config.toml
experts_per_token = 2
moe_layers = [1, 2, 3, 4, 5, 6, 7, 8, 9, 10]
router_score = "sigmoid"
normalize_top_k = true
init_std_router = 0.0286
norm = "rmsnorm"
optimizer = "muon_variant"
learning_rate = 0.00952
batch_tokens = 32768
max_steps = 6482
Below are experts of layer 6 (counted from 0) of a mixture-of-experts language model. Rows are named router (the router's row for the expert), gate (a neuron's input weights, with its number), up (a neuron's input weights, with its number) and show model dimensions 0-127. Each number is 500 + 25 x the weight over its row's rms, rounded and kept within 0 to 999. Numbers have three digits each.
After each expert's rows: "comes after" lists some tokens at least twice as common just before its tokens as in all text; "gets" lists some tokens that make up at least twice as much of what it gets as of all text. This comes from a sample of Wikipedia text that the model never trained on. Tokens count by the router's weight.

# expert 51
router:557486530501486444483501510505514513511465510436458510483471459481441505479497452491535485452515458475517499509487519501494483484474455473496518488493454506489483508515498480564460510496493503531486510521497521513478503524504489494510494466477565501468498491476497487460496465504507477478512477479484494448468503481498502509516535513508513518491513467548506491524492490511491450498443
gate0:515567467545481490500474516491571510459523526462510484482536475484475468516482531493515564512533450523532495521525517489479503517485511504496523480496484509521484495501532516469562506487506498509510514525488501511499526518533522517524490496511478494474455479505512526510487446467504479533473497461524466489525492476506476502506475460535512520471513494517496467521481462528470541513468
up0:510528460536499516510449495476529498456501521463498484482515451497477465505490538512536567499499431512513500470535482458426493475497515511508507463481498492528495463522515495452520485471516482480494521525500493512496511530506509501528483502495505503499500476512502495504496473478501465539504513453519450476497496453509471522517486465496496531480508489535482497519496497512470576506516
gate1:546504467539463493526524457504459516499470486511478493443477523490462482493529507490528512515494473496497509516510544459490460512517531477493478502464462525457499490482513482500514475512491466557506492503467498520484472527509494482502490459457509480478501492550528513513514509484524514526497463454483521450470540461508488502546511480485514514482502516541521474535492509475471495450476
up1:541532471519486481516518458506489550511480488491474511455456490474503485497527523466541492474518471465512495521492520475507449505522524469493498501475465526459493479459489478533505486520522482557499491532481493522474483536522480500479495477451521494477503497528510505511527468495505528508493485464492524444487554489510478490541531475504501501500503507548530483534499504478448467456467
gate2:504487512473475490490435473515506513486491462491442500489537490445510518541532433480515522488472492466503514502474517500548462500497495498469466494482476494451521458497525488483535477527508516467481523510496512471446499518547444509509522499509535501536486468484511469521480540522510468485465521531501486527515496467479497516505530521486468472498519508513484488544482500530513483501512
up2:511510497467489491498442475512485531478511459490478484492549497469499518530514453488530511496494466480517477518472532498524488481498486494484470489464467490473524469488530480455528457541502517482472491535497513498483503520567436539528547493485533489510494476536499465490462524463516449488475540530505488528501505485474529525480515525503482490464515524493490491538465505509500479517516
comes after: "0", "1", "2", "8", "9", "7"
gets: "0", "5", "6", "7", "4", "8"

# expert 32
router:541516542495493500518499527511515532499466467515463511533493478498470533506503483452503455507529507520476513534483501485540504512508466518491546500471503488511459574534466487527459556474474478479479521518469477536499517539509503481517457489496521519502537485542506475503475453505562478492530478449495505476496534531468505494501514514537542502512505482500485496509518508509520501506498
gate0:529474497450508527534527475481505508539511516464494517470481537525519476486534493505513462517473512513467480506504498474491503432507524538479504490469512498526516488532502528490489504513489511463485472476571540537470502495473511515509498465508509501517523448443470481528471514474448490489523489493526482438498509500523460485481491513477468461507513513524475517501553530511490488518502
up0:508479511461519524540499481457490504555522512495505480494474516516515461446534488519496442510490501499497503478505505498499535448498531546485506491481482525509508450526492527475532517524471515459480476489555503501478517486497560516519511497514517487489501473470471464507513534470474514485486500496502501476511460538517459495524465496463517451491527499562490496511535510549506468498484
gate1:461470464495519496482501525483543510501507560510547540525509500449479485532479485523488458476515516436496476471544490478464450534508550493493506499504503488544490539490515496517487506528531529508506467506502504505498526528474533502512510513498469472488504506454555480509476505510482524517503516476499512444504510494514472502526506518534504493481509479534446467461504475458529490508491
up1:470480456526537520530493520509491500516492498497524551519502481471487465555465484489485472483511514438512462481493521506482474540524551495494496500548485480518499509483538479520502499502531522525496495510453512475506520536479527489504491496478445478489489510485545450468484497533473528479515531517486493468521520501486465485541467496525525499540522487521458483472514480437531505505501
gate2:480526493504469498502521483540511514485518501440499505489511524554506544511464484498512526451496520510503482541501511496539490487494458510507486505520509475508466490512469467519529506454499488544453522516525508533452512496513521540494524500510492550541506502493467501477533535461459555486519483484520495510470467484488469492472519519466472507478466509508475509526505474486508504527422
up2:450539486517483493479505508547502523509536478472517529465502511530492544513469501495504517446515517521497485526498502505552482493482450502520499521498496476510480489490458494487528478474478485552461530540536490524476519466506515539496493514531490533514492512462480508481510534461460524504498487461489481503467465479474473474473526510483496504487442531504481483508485482500522519536427
comes after: "9", "0", "1", "–", ".", "8"
gets: "9", "1", "8", "0", "2", "7"

# expert 59
router:544499522521525459474551506513492506480480480493474521522465450492482491507533493477509485499483478512503486500507525522524493483507468512537542493469494539518444542493469498494471507486495478459485524535445511541501485492484474509511470483462562532463473470526473490469476516467522478508500470498486465493475517495543499487503516530507514527447459477505485468514509479476485472488455
gate3:498501515505482496464527505461507539497498472492543499464516484504524470465513465512503514507509489517486509506487477525480490530456501477523499500475517527483508519476437513514486495506463479495510490457473558524485500491502502500515460511513499491514438510467530500451495504420495484504464483528456452500473476492525496470465508523522538476446521447532494480493500520531473480484478
up3:490472504480499483492558491492481528489491461479542505460520458490513484493514506518531518507499484549487520501506446517484485581438511479537469501495510490509510526491451489519519509508465492524514499477473559539483488490494482495477456492509491494522478510476538535498515513435488518505472497518483480504476498472535490473464513513511530466443544504529512500510484491519485485474483
gate4:534494518514476512492540482529526540499495450489507505518474460498519533558512487498507508474504509493531466574518565508461520486486481521554487505457486558525514495521509489478479492535486472451464485514484463498497476501518483481514495508502518492479496464491501499539514544497520483534504518505514478512483517509536450489489497500546518500506464457498515475546525475476497528493491
up4:486506530544475505498523499502487487472519461480491488506484454475545516533508482480493548479487454504511483572530521535524501480451493514545494512487482505485493489527536496511483467472466467485528498539477465505522527490548482469499472474516507487496475480503525544505540508486514537526506492463527511510504500526559500497467486524502485501540480477501497474545535490492460520476459
gate5:526503536473506467489526493505503523515535450466507489410510499541531483521559527534495522477500506496528523499491529511529511480498515495525503500499532464483524521501475490495529514485510502510463526485464486480511466488519522504516542475517499475483490485517539503520532522505502464500536470485471526503525492516485443491496474540541495459502459489554511525498485470502476480499439
up5:530491561484482477469529502480482502489540441465509492425483519522525502536543521505508495477496506501496535496494514533532513506472503490545511490515510469502491518515478495479528492498473478489464518505442487536514483482518536500523528499524504488477482474508499532518508524470484498481544475479485528517508466513481477473485464533537485465496457507524512522477469463501462485488432
comes after: ",", " However", " said", " however", "s", " time"
gets: ",", " that", ".", " which", " who", " but"

# expert 39
router:541491497511512481508523505503497530520501476482484496493484494487487525462487452509515489480507470509510523484536532507566518436475488512514477451513470498494480496539511471512497549522473511508475520507469495518505492533500534519511475466434523487483457462523476530457494487510529482509512469470502458514482508475493523463511544492536514525483518484515460444534543495476510467496474
gate0:479524511505509501454474489500544500474527518515491512493491496532536513511481461479545527540497535562498532521477497483514488505489571492503530478525455486474507558472494497518509490505541468493503485530459475485478491525483486508501538471499497503500488556518535477450516490466500502505490483465508480481539452500556542464518495482528510513491497538532484517490516516462483509506493
up0:468521466469505528471500521513499532479510487488473514462482506529512495510524487520545495528511524540495517508459520486498521518498541469490551485498417489469504566491472504521528547555533455528487503511483518485496520557487539503502510510493482494496514546528519505485524481488512531502478462521493490461491467483539518472528502504523539531472517501528493503487534472488516500491487
gate1:537550503465523514510515493498474527507518538481522487473522513506505544496480492498505501505501514493532522541534527538511496495499483511544521477507521468500467499543475499505508481505508516478538533521528543538538507492484531502516494502494548500482529527474494493464529565561531505473535474516525500516490543496535464479481553503461496484508546455504471474511477454518495515504512
up1:511555500457506524496477484510483565496525514480497491519532536515513540500481492526521509477492527499538502532512526480512484503486467499558520462522527450497489513497475503500523491487485503517532536501522530548551516497472510506525492523508532501487516533450482514482530549528518503494494507490509493485479574492509456491450523508478491483508518492521467479520473444538471518495509
gate2:461480474471504496506492515527477482496496514513550499492564503492520543506474494475545511501501499492489478453505567544505517528467521506513526467490505527491479500478493511529515543515467465507478553492500522514498550552549513548528505527478505513487512484463509513528518498498510477511468564494515510499486519517503508505526507527483504481546460478485527459550501477501503508487468
up2:492508480477488496506500517516520503519489476516524481541562527507507506500483499475468490456546482509513485516492569551464485495498491504528512448502501512476496515526526534500466485502468474500517529464503519498502502512543495521506496529480491470488485473493525474503524492498524471461502526487577469515494487517505537491559507508509518515538471473464491486550492432515490511490447
comes after: " |\n", "\n", "%", "5", "4", "6"
gets: "|", " |\n", "\n", ")\n", " |", ";\n"

# expert 10
router:566497525496505488497587555505483537496471482455462517512459500478466486515501471478512505468527499483502517483497525511493528525526513522486493480511497536495495501510476514550479518498474489492480515513520537466485550485496499496532460493462540489475508485493470507493493451494531525511529491480503477502484511509486490461486517476581504518499468479520514523503536490499467477500448
gate0:526535486469476481513498498479506533510468506487466431511480508442501496542487480451495509510471478490475488511473499494504480516520494478468461520502499519485448544505531488529486491514478499532523508495491469498493511499492474542515486513511542459536485479481467484484508457480521483520497442488480553541506488504462457538476498489524515502556512520479488445488536520474508489487516
up0:519512474465524461481509494493488538506497508493473433528488510426477524528502477471510502533491501523486500562504493469458477507506516451505483516494467506537456531480482465520501518528478499521495526483504472481503535514554514509523489501503486481493516503489484522496532461495542488487521479459507525550463479488454476544509518485526509498527456517476476486471521511487506490449503
gate1:489471479505557485534530473498515480499544492520477509515495528534510549476550432512502498496553511520499506477465505511513509488496486524478490496478519504543476480494553471520477491525470529499520519478511529516500551517504501502516489445511504477516530526483470525512457499529555521500534529489494481512482501536483462528548553513532478514479510500462465509481488480495489508516517
up1:479486487508541487515502411507493485528528504540509496510511543502476552466553471535519485503549534521488486486502506508491531485507508541519510494477503522529497503512520504531509491516463523494484516476513528529545530520487477497536508476490483488468519527472462527536464516523549503461540525492488490487469480542497490551535532515479472479506493503454463497473506491505480515504512
gate2:490500497471543463496478512488482499467486478510505465523487492522457485472535513460539511522502487490519466461469507546520497506515467493493480534534489465510481496470472500501509507477459532491493514534458458518529513461520513489537458488462507526449541516534478524491505458485476525499519518519506513515508498525469507547526538465529502504482519497545470486528536452520526498532476
up2:512568497475542480491499470473513470496492475512512482525461530533455486484497516490520498539495504479501479505491470539509487496492472513485477541512469490500488495450482468487525497475440530511473520522471445521495506471513567481505437480466521530446520513515484520478513483482502541513496548473507502479508480496486504519497536489505492494463503505520462508544541492516496492528475
comes after: "\n", ")\n", ".\n", "0", "2", ";\n"
gets: "-", "\n", ")\n", "|", "\n\n", ".\n"

# expert 48
router:506494531468503481482499530495480509486496480460461510512463473489459513519466464465518505465506463481511500505515519502549472483497504513516517486500456493484479549490460459544484504488455508489473514517427537520518504538481485511509498488488500490477479465495502514497487503453538493457491457520497501464530530449515491478541485464538463521520476472527483492498520499482489507459452
gate0:483517476478546528524484460528466436482461518481489508489468509505484464494471549496516495517530508502491518506533502529520504536479474467468494517525456490517504506511491475519487461512543522504496501509501504521492532491477473542525468481468507538500537480480523502475543500478464514459485487524479435506480448482461485513541512524533485457474517536535511503491521519493497462507495
up0:485529480495544518513465476539453459472459497467474521472484502520466476512475526497517497493534449494494484497526508542502495513496461468499504513521460508511494518503477486516507462543514542495490491467486523516496533478457501541529498472468536526512542485494502491474525509472481498486490492547489457511485477491485495501544490518553479470456503559489508501527539520483507451529496
gate1:510482477504535491504481490489486438469497550507450489478476559495554512515473506521482523473500456541517516510521464490548510493490522463500498513511499480505485503513541524523501499499483528461550477519510479504478507480504505493495499483526527531493497512475508514476490511436532507504516466527486478506491481492470498458491574467503486530470483471534501520480539467523490463486543
up1:495479459485486505475494511456492473506475529504461464496486549488502489559476477532474536473489450531492503514522449512523529507458501464524512528529474505549487493499534515554487508474500528460554492542496473497483509503487503521509493508535522546534498516510498518476492493507520517527496476491477455522506499490494519471494555486509458522470521499523527508476550481529518480473506
gate2:481467505546506457451486522500476516523542460471477484502502485468479459484516473463481497502487518450509502537464494496492526512486505518522529455475517450528513505499460486498535534480500526473483506518522480521541526505456519472457522465460469510497520487456523516475491489453487491547464464494472481444512479505506506491469500519510482481488527487472490484493523516523502498508456
up2:521483502497491482457492499540458527490515464478487544488525459497468489514503482478528495488478485465517506494483518511505535519502511494508499438466487467494523492511469486511519514504522552500486514485503492517552495491418531473479518477481475497502484461454506473466474492469511483548459447499484487445529485487497502519466486478514494449510496513497487509478543521490483474518452
comes after: " in", ":", "6", "7", "5", "8"
gets: " (", " ", "–", " over", " September", " October"